config.toml
n_layer = 12
d_model = 96
experts_per_token = 2
d_shared_expert = 64
moe_layers = [0, 1, 2, 3, 4, 5, 6, 7, 8, 9, 10, 11]
normalize_top_k = false
balance_loss = 0.00028
lr_router = 0.00139
vocab_size = 8192
tie_embeddings = false
lr = 0.00342
beta2 = 0.95
train_tokens = 253900000
steps = 7982
dataset = "wikipedia_en"
Below are experts of layer 9 (counted from 0) of a mixture-of-experts language model. Rows are named up (a neuron's input weights, with its number), down (a neuron's output weights, with its number) and show model dimensions 0-95. Each number is 200 + 20 x the weight over its row's rms, rounded and kept within 0 to 999.
Before each expert's rows: "mostly gets" lists some tokens that are sent to it at least half of the time; "comes before" lists some tokens at least twice as common just after its tokens as in all text. This comes from a sample of Wikipedia text that the model never trained on. Tokens count by the router's weight.

# expert 11
mostly gets: " would", " could", " not", " can", " did", " moved"
comes before: " the", " a", " to", " be", "ed", " that"
up0,204,173,186,187,193,185,192,219,188,182,194,180,221,196,259,175,177,210,188,191,190,196,194,209,211,178,196,218,222,212,238,173,212,196,178,204,179,237,161,195,170,194,235,187,194,197,227,191,225,192,228,210,192,187,220,181,175,175,193,238,208,176,222,220,205,212,166,167,219,200,176,185,236,231,180,212,189,206,216,199,211,237,196,203,203,179,173,193,171,189,172,212,226,186,200,206
down0,210,208,212,221,186,192,137,207,264,200,222,196,190,209,181,186,164,184,208,207,231,192,177,206,221,200,180,202,194,210,179,197,190,221,195,186,150,189,194,241,185,224,189,203,218,187,198,180,192,197,185,224,186,227,199,180,222,204,188,194,184,179,184,193,149,191,201,198,231,221,191,211,222,207,178,191,213,201,194,170,210,223,168,178,214,208,214,162,188,224,188,210,178,207,194,181
up1,186,192,230,174,185,173,208,201,176,232,200,189,174,192,184,185,219,203,168,194,173,196,204,178,222,173,216,208,179,203,161,197,223,186,201,181,225,231,196,202,179,238,189,209,178,192,225,223,184,216,224,182,202,247,201,193,198,233,222,249,207,204,202,217,199,192,193,200,221,188,204,229,180,208,225,232,181,159,185,172,193,183,169,211,201,225,204,213,169,214,211,166,197,201,194,222
down1,164,227,219,188,215,209,167,171,219,225,222,194,211,186,194,205,176,194,209,207,196,218,189,200,221,204,191,220,163,182,122,187,210,154,196,196,214,172,177,198,180,220,202,200,190,185,211,171,198,218,190,187,200,227,195,172,184,207,206,235,208,210,186,198,220,176,189,177,214,196,196,179,192,196,224,222,200,165,225,195,191,182,184,209,188,211,234,189,184,188,217,215,183,209,148,193
up2,199,196,176,174,181,214,192,244,187,189,171,159,182,216,217,188,190,218,206,202,210,181,214,200,229,142,180,177,216,183,230,205,196,186,209,227,233,213,223,217,165,208,227,196,203,219,247,230,189,195,209,181,194,231,204,207,176,194,184,190,230,206,198,187,186,235,196,190,165,185,199,185,213,221,194,219,195,164,183,187,200,189,190,204,213,219,176,183,206,192,226,221,221,180,231,195
down2,219,208,184,191,219,207,159,174,199,211,200,206,224,200,218,206,217,193,194,188,184,182,205,194,168,230,163,184,157,212,193,215,199,190,179,193,214,214,227,182,199,194,205,185,215,213,169,211,212,206,152,232,200,186,220,205,181,199,184,223,201,225,189,195,237,192,204,174,200,181,236,194,193,170,241,240,188,209,223,190,221,182,196,191,201,203,178,208,217,215,212,175,225,160,255,211

# expert 0
mostly gets: " (", "′", "(", " [", "″W", "^{"
comes before: ")", ")\n", "–", "),", ")\n\n", "19"
up1,214,186,217,191,223,192,246,194,225,184,198,209,201,183,220,199,213,177,190,187,194,201,189,226,211,196,223,220,166,171,186,213,156,217,196,208,187,213,191,168,224,236,205,197,201,203,170,209,229,180,185,216,212,214,182,189,196,212,209,154,192,176,176,181,177,166,174,212,209,234,187,195,211,211,197,204,228,175,223,158,180,182,192,178,218,207,182,164,167,183,202,186,239,218,185,204
down1,211,194,225,215,199,217,182,218,230,173,187,203,195,183,179,197,189,199,217,197,143,224,181,206,227,217,201,193,213,175,192,173,195,207,196,173,178,205,205,234,195,181,187,188,247,253,183,184,178,206,207,182,251,196,221,222,230,194,205,200,193,205,210,203,193,174,227,194,178,176,223,189,200,180,192,198,205,175,202,199,215,193,205,213,186,168,206,193,186,238,205,187,205,178,141,220
up2,226,197,207,219,192,209,192,179,190,200,216,197,174,214,218,220,191,236,216,177,231,213,208,211,196,207,237,196,229,201,249,212,196,250,195,207,159,232,197,190,189,212,213,171,195,219,182,224,161,165,219,203,161,183,197,202,191,235,194,174,196,210,238,195,218,199,213,187,196,207,219,221,162,174,167,186,185,221,193,186,174,195,207,188,204,213,241,176,180,209,188,198,200,191,207,197
down2,214,222,209,206,235,185,174,184,216,219,207,221,198,166,212,213,200,202,236,218,186,215,202,204,185,180,215,217,239,189,188,230,207,196,192,249,204,183,216,228,192,199,194,172,219,193,199,193,209,216,193,228,194,209,233,198,183,198,174,194,222,196,184,190,169,178,179,177,207,231,210,232,210,189,182,203,213,177,208,213,197,173,135,199,215,204,240,206,231,214,185,195,181,248,183,213
up3,232,200,200,192,191,202,193,188,218,199,217,211,194,175,198,184,182,194,220,214,209,155,204,194,216,197,212,209,197,162,242,180,199,237,210,188,212,204,179,154,191,224,212,199,168,229,183,207,219,210,200,189,215,231,186,201,186,200,193,224,212,218,217,199,222,200,230,255,201,204,215,195,202,182,171,182,165,178,187,215,212,194,190,209,224,220,200,154,147,222,210,215,197,187,211,241
down3,192,180,216,204,153,163,234,201,205,193,165,199,198,188,208,206,237,185,190,201,204,177,204,228,209,202,197,172,195,158,199,210,236,183,214,192,213,176,197,175,212,198,196,236,217,221,183,202,198,178,184,206,193,195,187,210,204,226,170,191,191,186,186,197,238,217,195,220,178,210,160,186,215,195,171,207,195,218,179,213,204,211,246,210,161,231,224,200,231,244,225,227,188,194,209,198

# expert 15
mostly gets: " Michael", " Paul", " James", " William", " Daniel", " Robert"
comes before: "\n", ",", " (", "i", "a", "o"
up0,205,195,207,191,182,215,246,211,196,177,173,194,186,195,236,182,236,206,205,205,214,188,189,200,198,245,205,215,172,209,228,189,204,191,227,219,184,220,185,203,200,225,199,165,180,220,213,172,190,209,224,197,184,216,203,168,209,194,189,156,206,228,198,220,229,185,191,188,225,194,180,232,197,201,213,184,210,266,174,204,186,240,224,160,221,183,202,200,212,181,194,208,208,186,186,177
down0,208,205,197,213,240,225,263,187,192,192,167,248,201,198,188,204,198,218,216,198,240,193,215,223,224,226,228,222,181,232,201,182,191,206,207,191,207,212,182,178,171,217,187,195,170,186,194,212,190,205,195,188,216,231,209,196,175,198,202,198,194,231,205,195,221,199,200,190,205,215,176,191,195,178,150,216,168,251,215,170,192,212,189,190,209,191,187,188,233,215,193,218,182,184,175,221
up1,205,251,207,182,206,214,206,214,216,212,205,227,234,185,192,204,210,224,188,208,229,206,205,212,189,197,213,240,216,188,172,201,169,202,218,215,196,257,202,194,154,173,189,202,202,203,194,200,222,192,234,230,207,194,237,215,157,189,187,178,215,222,186,195,201,250,199,198,207,237,200,197,230,211,201,216,228,193,211,218,195,217,219,224,186,184,173,191,188,204,232,227,201,186,185,188
down1,185,198,165,191,166,210,195,199,223,190,187,208,182,198,226,192,197,196,199,206,209,196,197,237,190,205,215,180,201,256,218,205,159,200,221,216,178,206,198,200,177,210,220,208,196,201,224,182,221,213,206,175,180,229,193,203,177,214,201,183,243,190,200,174,192,212,196,209,220,152,181,208,209,193,190,212,199,168,194,212,171,198,177,179,169,177,218,231,162,152,208,249,216,199,217,218
up2,218,210,163,183,183,232,183,228,189,237,201,237,165,208,209,222,180,173,189,165,215,208,207,207,194,217,186,189,161,221,183,229,196,207,179,177,215,193,223,189,193,194,186,225,203,149,215,220,220,216,214,189,232,174,203,212,194,225,205,181,208,177,223,194,171,183,227,165,185,232,213,197,213,176,208,248,189,206,203,193,203,171,196,191,221,198,197,205,203,183,209,190,163,210,213,216
down2,247,217,195,216,190,195,183,216,208,182,192,209,204,172,190,180,178,229,182,198,245,201,199,195,193,168,203,221,172,186,183,203,177,196,233,223,181,180,197,207,162,212,207,186,214,185,204,208,184,155,217,192,200,205,172,194,194,169,221,213,241,156,198,211,188,211,200,234,210,195,166,208,198,220,195,175,213,211,189,221,197,188,164,197,212,193,231,203,226,225,238,243,214,203,218,194

# expert 7
mostly gets: "See", " Total", " Location", "″W", " Date", "|---|---|---|---|---|\n"
comes before: ":", "-", "|", "\n", " |\n", "="
up1,229,209,208,205,178,175,219,206,198,235,214,209,183,198,219,207,189,220,229,213,214,193,213,220,188,159,187,210,211,205,200,179,200,177,163,257,186,222,200,190,196,203,198,173,190,233,235,246,196,218,182,208,166,215,194,211,243,185,213,208,174,195,206,178,230,187,229,196,178,212,212,225,220,188,156,231,199,202,169,217,221,175,201,199,197,191,194,196,187,177,231,175,192,188,197,193
down1,226,206,191,217,180,201,227,200,185,196,219,198,208,189,224,223,234,182,197,192,209,201,195,202,193,223,199,194,213,190,156,200,222,208,199,201,175,195,201,194,212,185,204,238,229,168,248,196,243,228,186,173,175,197,246,209,194,180,215,187,173,183,218,185,145,200,163,189,206,247,224,209,213,235,234,188,205,177,188,176,188,186,191,192,196,226,200,195,201,200,200,204,214,209,221,174
up2,231,166,200,183,205,179,224,206,174,186,178,211,212,217,208,184,214,222,207,203,200,184,211,173,206,161,194,223,168,194,196,196,181,222,225,191,220,172,187,172,204,213,198,180,193,183,204,182,194,215,176,166,168,164,175,232,225,222,208,204,224,210,190,183,184,222,182,206,178,225,171,197,197,198,227,172,191,181,215,225,197,215,174,234,188,161,199,219,201,202,240,173,181,217,223,168
down2,174,192,166,185,189,218,204,169,219,232,171,213,203,216,193,215,207,187,191,217,209,212,206,240,187,176,240,200,244,214,206,213,206,203,229,227,183,191,235,216,199,209,180,172,182,228,200,190,183,215,212,203,202,232,202,225,213,201,202,176,238,182,193,227,246,201,183,210,209,171,185,191,197,181,199,223,207,197,180,183,178,205,215,210,169,181,217,176,241,206,174,187,225,164,184,192
up3,216,174,185,185,171,219,207,201,210,239,195,225,225,195,219,229,184,226,204,205,238,178,202,202,198,201,219,243,198,210,198,181,184,185,213,216,214,226,211,162,208,175,207,225,210,217,221,188,203,168,200,228,188,202,168,221,188,198,185,194,224,190,196,192,201,198,185,179,189,180,179,193,189,241,227,220,223,190,194,226,192,191,220,182,184,196,228,233,177,229,195,159,233,248,190,183
down3,169,211,186,208,177,188,169,189,211,183,219,177,208,186,199,186,235,202,181,183,187,235,189,159,195,220,190,180,207,206,201,216,165,202,200,195,203,188,199,224,213,192,209,231,224,208,234,229,171,218,165,210,155,213,200,171,199,234,217,205,164,182,218,200,204,212,179,181,217,199,176,208,200,214,220,198,223,219,180,176,199,238,190,177,190,193,202,216,206,190,196,181,201,144,192,158

# expert 1
mostly gets: " October", " September", " February", " during", " April", " January"
comes before: " ", " the", " March", " November", " January", " October"
up0,189,177,216,184,180,199,202,221,217,187,165,182,191,171,210,200,190,198,162,179,191,157,220,219,160,174,221,210,197,194,184,194,194,200,212,218,249,200,233,207,172,181,209,159,186,233,223,215,200,191,186,224,228,195,172,204,139,227,205,214,212,206,215,198,205,192,216,207,195,214,198,237,194,198,201,226,230,208,192,202,184,189,236,222,176,186,200,206,197,199,198,225,208,192,235,221
down0,174,197,190,194,178,179,220,178,192,199,199,213,199,201,196,222,197,237,159,202,167,197,182,205,192,195,200,220,225,213,184,199,233,208,171,211,210,217,150,238,200,210,193,175,220,215,207,192,202,229,170,233,241,183,197,203,214,183,199,186,183,193,220,235,226,210,210,188,224,205,177,204,180,163,185,203,199,216,213,211,188,208,220,149,174,189,226,220,214,218,206,178,161,206,169,186
up1,234,176,201,180,201,211,206,224,203,171,207,206,208,195,196,187,224,218,189,226,169,231,214,184,218,215,196,190,234,166,203,177,212,196,178,172,189,234,212,185,175,188,214,148,200,198,212,183,212,199,206,224,230,210,222,208,171,199,220,199,212,228,208,187,178,212,240,201,192,209,195,185,204,232,185,165,219,215,201,207,220,223,206,222,161,205,218,224,172,171,212,188,242,182,234,194
down1,211,174,219,178,198,219,163,222,207,152,222,171,204,213,177,199,235,209,168,197,205,204,244,180,212,217,185,162,211,168,203,175,188,188,164,153,187,201,215,190,193,188,228,184,227,223,216,176,228,201,221,205,229,184,200,194,187,171,171,193,205,199,209,199,185,210,222,211,166,216,197,177,214,188,182,168,221,175,211,234,220,199,193,204,182,195,202,225,208,180,201,180,199,206,198,183
up2,196,221,203,232,171,171,227,199,206,203,189,149,188,198,220,174,195,245,218,199,232,190,179,223,210,208,217,220,202,208,236,191,199,180,230,193,208,187,211,185,248,184,194,209,176,222,195,221,217,223,216,193,196,237,249,193,232,184,222,188,168,193,183,223,165,206,197,211,232,183,194,190,202,181,192,214,194,236,213,164,197,203,210,191,216,178,201,209,214,210,197,195,232,204,206,191
down2,159,127,198,155,181,235,199,197,247,209,183,219,194,200,234,199,218,199,221,192,154,191,203,156,230,178,188,191,197,214,203,229,217,197,210,185,212,191,177,184,200,214,206,219,226,184,216,198,218,193,205,202,204,201,186,195,173,193,206,215,219,217,229,226,213,177,212,211,186,224,190,230,198,219,215,164,190,203,177,200,194,187,202,219,221,192,178,183,211,231,193,211,196,206,209,213

# expert 8
mostly gets: " York", " London", "19", " England", " California", "20"
comes before: "19", "20", ",", "18", "–", "17"
up0,217,215,195,209,200,208,229,200,192,194,198,201,226,189,213,212,224,181,201,210,178,151,189,205,244,161,218,202,207,218,212,195,232,201,240,185,213,184,216,190,183,212,215,228,197,154,191,204,180,195,181,227,184,210,204,207,208,154,206,192,189,200,211,202,164,220,207,182,174,217,157,174,214,197,144,194,211,200,200,179,199,161,195,191,176,199,230,164,195,173,197,183,203,203,182,214
down0,233,228,199,214,157,180,149,189,191,229,199,221,200,175,197,224,162,223,196,189,178,201,186,206,194,217,178,192,149,185,232,190,166,176,201,196,177,164,200,188,187,195,206,223,194,188,196,165,209,231,185,177,187,203,205,189,217,205,233,207,240,211,199,173,208,185,198,213,210,194,188,206,192,152,210,207,206,206,187,189,231,213,190,193,188,195,233,200,176,214,191,232,180,183,217,202
up1,226,214,219,186,210,170,224,218,179,204,162,202,145,153,191,170,208,198,190,211,176,199,219,201,215,214,224,203,200,201,218,182,180,201,198,203,240,220,191,171,190,178,218,209,185,201,232,201,224,187,199,189,199,198,205,179,200,207,228,194,229,224,216,173,177,211,197,187,206,189,224,249,204,170,173,216,210,204,216,179,194,243,222,207,213,220,227,206,197,181,218,182,198,245,207,189
down1,192,162,217,174,191,174,148,185,181,213,169,216,188,214,186,200,191,214,167,210,231,186,209,203,190,199,215,210,209,190,198,201,180,219,210,202,203,185,177,234,172,217,221,215,235,170,172,179,206,196,222,220,228,196,172,194,220,192,194,218,167,195,184,224,192,149,211,185,187,176,209,212,198,208,167,203,223,181,241,208,247,200,198,198,207,193,220,227,170,210,191,204,189,227,199,212
up2,209,207,183,214,198,213,209,195,212,201,210,196,189,182,182,215,241,185,208,201,196,219,209,172,216,210,215,234,217,209,211,226,219,199,158,187,213,204,225,198,217,197,219,208,161,190,202,181,221,234,246,231,215,186,222,222,218,232,209,187,167,189,226,222,169,228,189,200,195,152,148,207,192,212,204,210,196,194,175,210,200,162,200,193,219,231,181,230,219,208,182,178,198,169,207,200
down2,183,162,205,200,231,198,176,182,215,198,203,173,196,200,163,208,182,176,199,212,220,199,235,184,213,207,204,220,193,211,190,222,164,228,217,201,213,223,171,220,185,190,197,214,189,227,152,204,144,208,223,175,228,190,194,208,194,194,225,208,185,173,191,201,191,220,225,167,187,200,221,210,202,238,208,224,182,190,191,217,194,163,162,188,171,193,183,200,168,198,215,232,199,214,202,181

# expert 12
mostly gets: " −", " than", " £", " won", " $", "%"
comes before: " |", " ", "0", "1", "2", "3"
up1,197,213,186,207,205,187,195,187,208,171,173,210,227,200,193,200,190,219,219,177,192,187,170,190,207,229,197,184,189,217,152,188,173,223,213,176,192,247,208,171,205,153,149,180,186,201,213,180,234,212,211,198,165,210,220,209,202,196,238,189,205,196,199,195,214,231,175,203,214,208,233,188,207,208,153,210,199,232,201,208,224,208,213,177,192,205,181,215,200,191,201,166,206,185,197,248
down1,145,168,157,189,213,226,184,207,201,168,166,195,240,214,219,203,180,243,229,147,198,187,199,168,211,173,241,206,208,220,207,166,178,199,201,210,181,178,210,177,219,209,204,189,182,210,195,190,212,219,201,210,185,211,191,204,213,204,201,214,228,206,230,217,207,215,214,214,221,206,195,202,202,209,179,183,203,193,169,165,208,208,190,193,186,189,187,209,232,247,203,210,206,219,211,204
up2,200,197,217,219,207,210,211,194,188,210,194,197,165,198,182,175,236,234,188,193,186,194,210,233,218,217,192,178,215,204,232,199,171,185,214,202,200,197,193,197,144,147,218,184,192,195,183,243,174,197,202,194,201,220,208,210,183,209,248,189,222,218,234,195,171,233,221,180,203,203,204,216,220,214,240,181,181,204,204,191,216,177,202,173,174,212,223,202,171,194,158,195,222,208,189,199
down2,168,174,225,197,219,225,217,226,195,194,227,188,213,203,215,182,174,232,217,191,189,171,183,199,192,206,200,193,205,207,201,201,180,214,213,227,192,170,172,226,217,212,221,168,173,187,233,195,200,212,188,160,226,157,233,211,211,195,180,230,209,216,225,200,220,211,179,174,192,193,185,193,204,208,204,202,185,196,209,217,202,170,208,156,216,197,220,221,212,194,179,181,184,218,137,170
up3,203,197,163,216,173,212,204,210,186,183,162,198,196,181,181,183,193,200,194,221,215,183,191,195,184,207,205,200,184,222,214,212,216,219,224,212,170,213,202,163,210,187,198,243,234,210,233,174,212,185,218,209,210,195,202,174,215,221,197,211,196,221,246,180,201,203,217,194,163,213,215,248,193,205,167,178,222,207,178,180,210,195,195,189,180,184,197,181,188,186,204,150,256,233,214,192
down3,191,202,191,146,203,220,183,206,174,195,192,232,244,198,194,201,184,201,160,190,203,217,206,184,187,208,190,189,196,210,177,239,219,207,202,170,162,159,186,161,210,178,200,217,190,210,203,211,194,225,204,175,213,186,195,184,225,196,180,212,201,196,206,164,186,198,189,230,206,247,231,210,201,208,184,202,252,210,214,197,205,195,194,190,198,178,200,166,215,231,184,186,244,189,191,179

# expert 14
mostly gets: " work", " line", " games", " role", " law", " series"
comes before: ",", " of", ".", " in", " and", ".\n\n"
up0,208,201,176,217,241,196,210,168,182,184,185,207,215,187,196,161,199,193,239,194,173,181,206,196,212,180,226,213,221,200,164,234,213,223,234,196,213,198,181,209,160,223,168,185,212,214,251,176,211,223,215,215,215,202,217,206,184,175,178,211,177,229,180,188,222,218,204,198,224,200,192,188,214,228,200,186,206,203,195,169,189,173,222,233,222,190,229,193,186,183,229,210,191,232,197,188
down0,207,198,200,216,178,183,192,171,193,186,167,257,190,211,182,226,218,206,219,214,215,213,244,186,193,215,223,219,191,193,195,163,201,215,219,190,195,197,182,223,197,195,196,221,208,235,182,162,236,195,205,192,185,200,198,216,182,222,185,198,209,234,217,200,203,230,194,207,243,176,163,197,220,206,203,195,211,227,210,219,164,219,218,219,191,226,192,192,231,241,222,211,172,219,177,186
up1,185,177,216,202,208,174,216,165,181,206,178,190,200,191,198,187,238,182,184,186,209,217,219,181,191,215,212,179,213,188,214,201,158,197,178,156,193,181,233,202,216,220,173,187,228,232,183,245,201,200,170,203,184,170,188,201,190,174,221,204,212,193,220,195,181,229,214,206,204,180,165,196,154,204,198,215,184,171,199,206,158,193,181,202,172,222,179,207,224,176,215,194,199,229,210,170
down1,155,215,185,196,180,207,196,205,220,168,187,210,159,202,184,187,175,206,207,202,241,239,185,258,196,187,181,184,205,185,198,197,226,211,193,234,191,197,204,182,185,189,225,182,188,174,206,183,177,184,233,197,225,207,169,206,194,216,224,207,212,174,179,183,204,209,208,184,189,245,252,224,199,192,223,206,187,221,203,187,208,175,212,210,201,196,218,203,168,229,197,205,204,194,188,238
up2,199,206,165,182,191,204,221,173,208,228,210,186,188,223,191,135,231,201,217,197,197,229,182,215,192,238,207,202,205,187,206,225,174,181,218,179,208,180,212,176,218,193,183,184,178,209,201,204,173,231,200,219,175,211,233,223,195,184,191,196,202,193,179,173,191,173,212,256,203,171,196,194,201,209,210,183,197,191,182,226,184,180,191,213,202,186,207,214,165,145,213,174,196,222,201,179
down2,214,201,172,177,236,214,197,178,172,204,177,199,209,226,184,210,185,185,232,196,197,206,185,185,218,203,199,197,218,200,188,219,223,161,229,230,181,210,172,199,182,161,172,254,177,222,213,208,188,196,166,197,218,221,205,213,256,185,182,198,202,162,240,210,221,197,203,180,221,208,187,187,228,182,205,196,177,180,187,198,198,198,213,186,199,180,179,202,206,240,203,226,181,184,203,209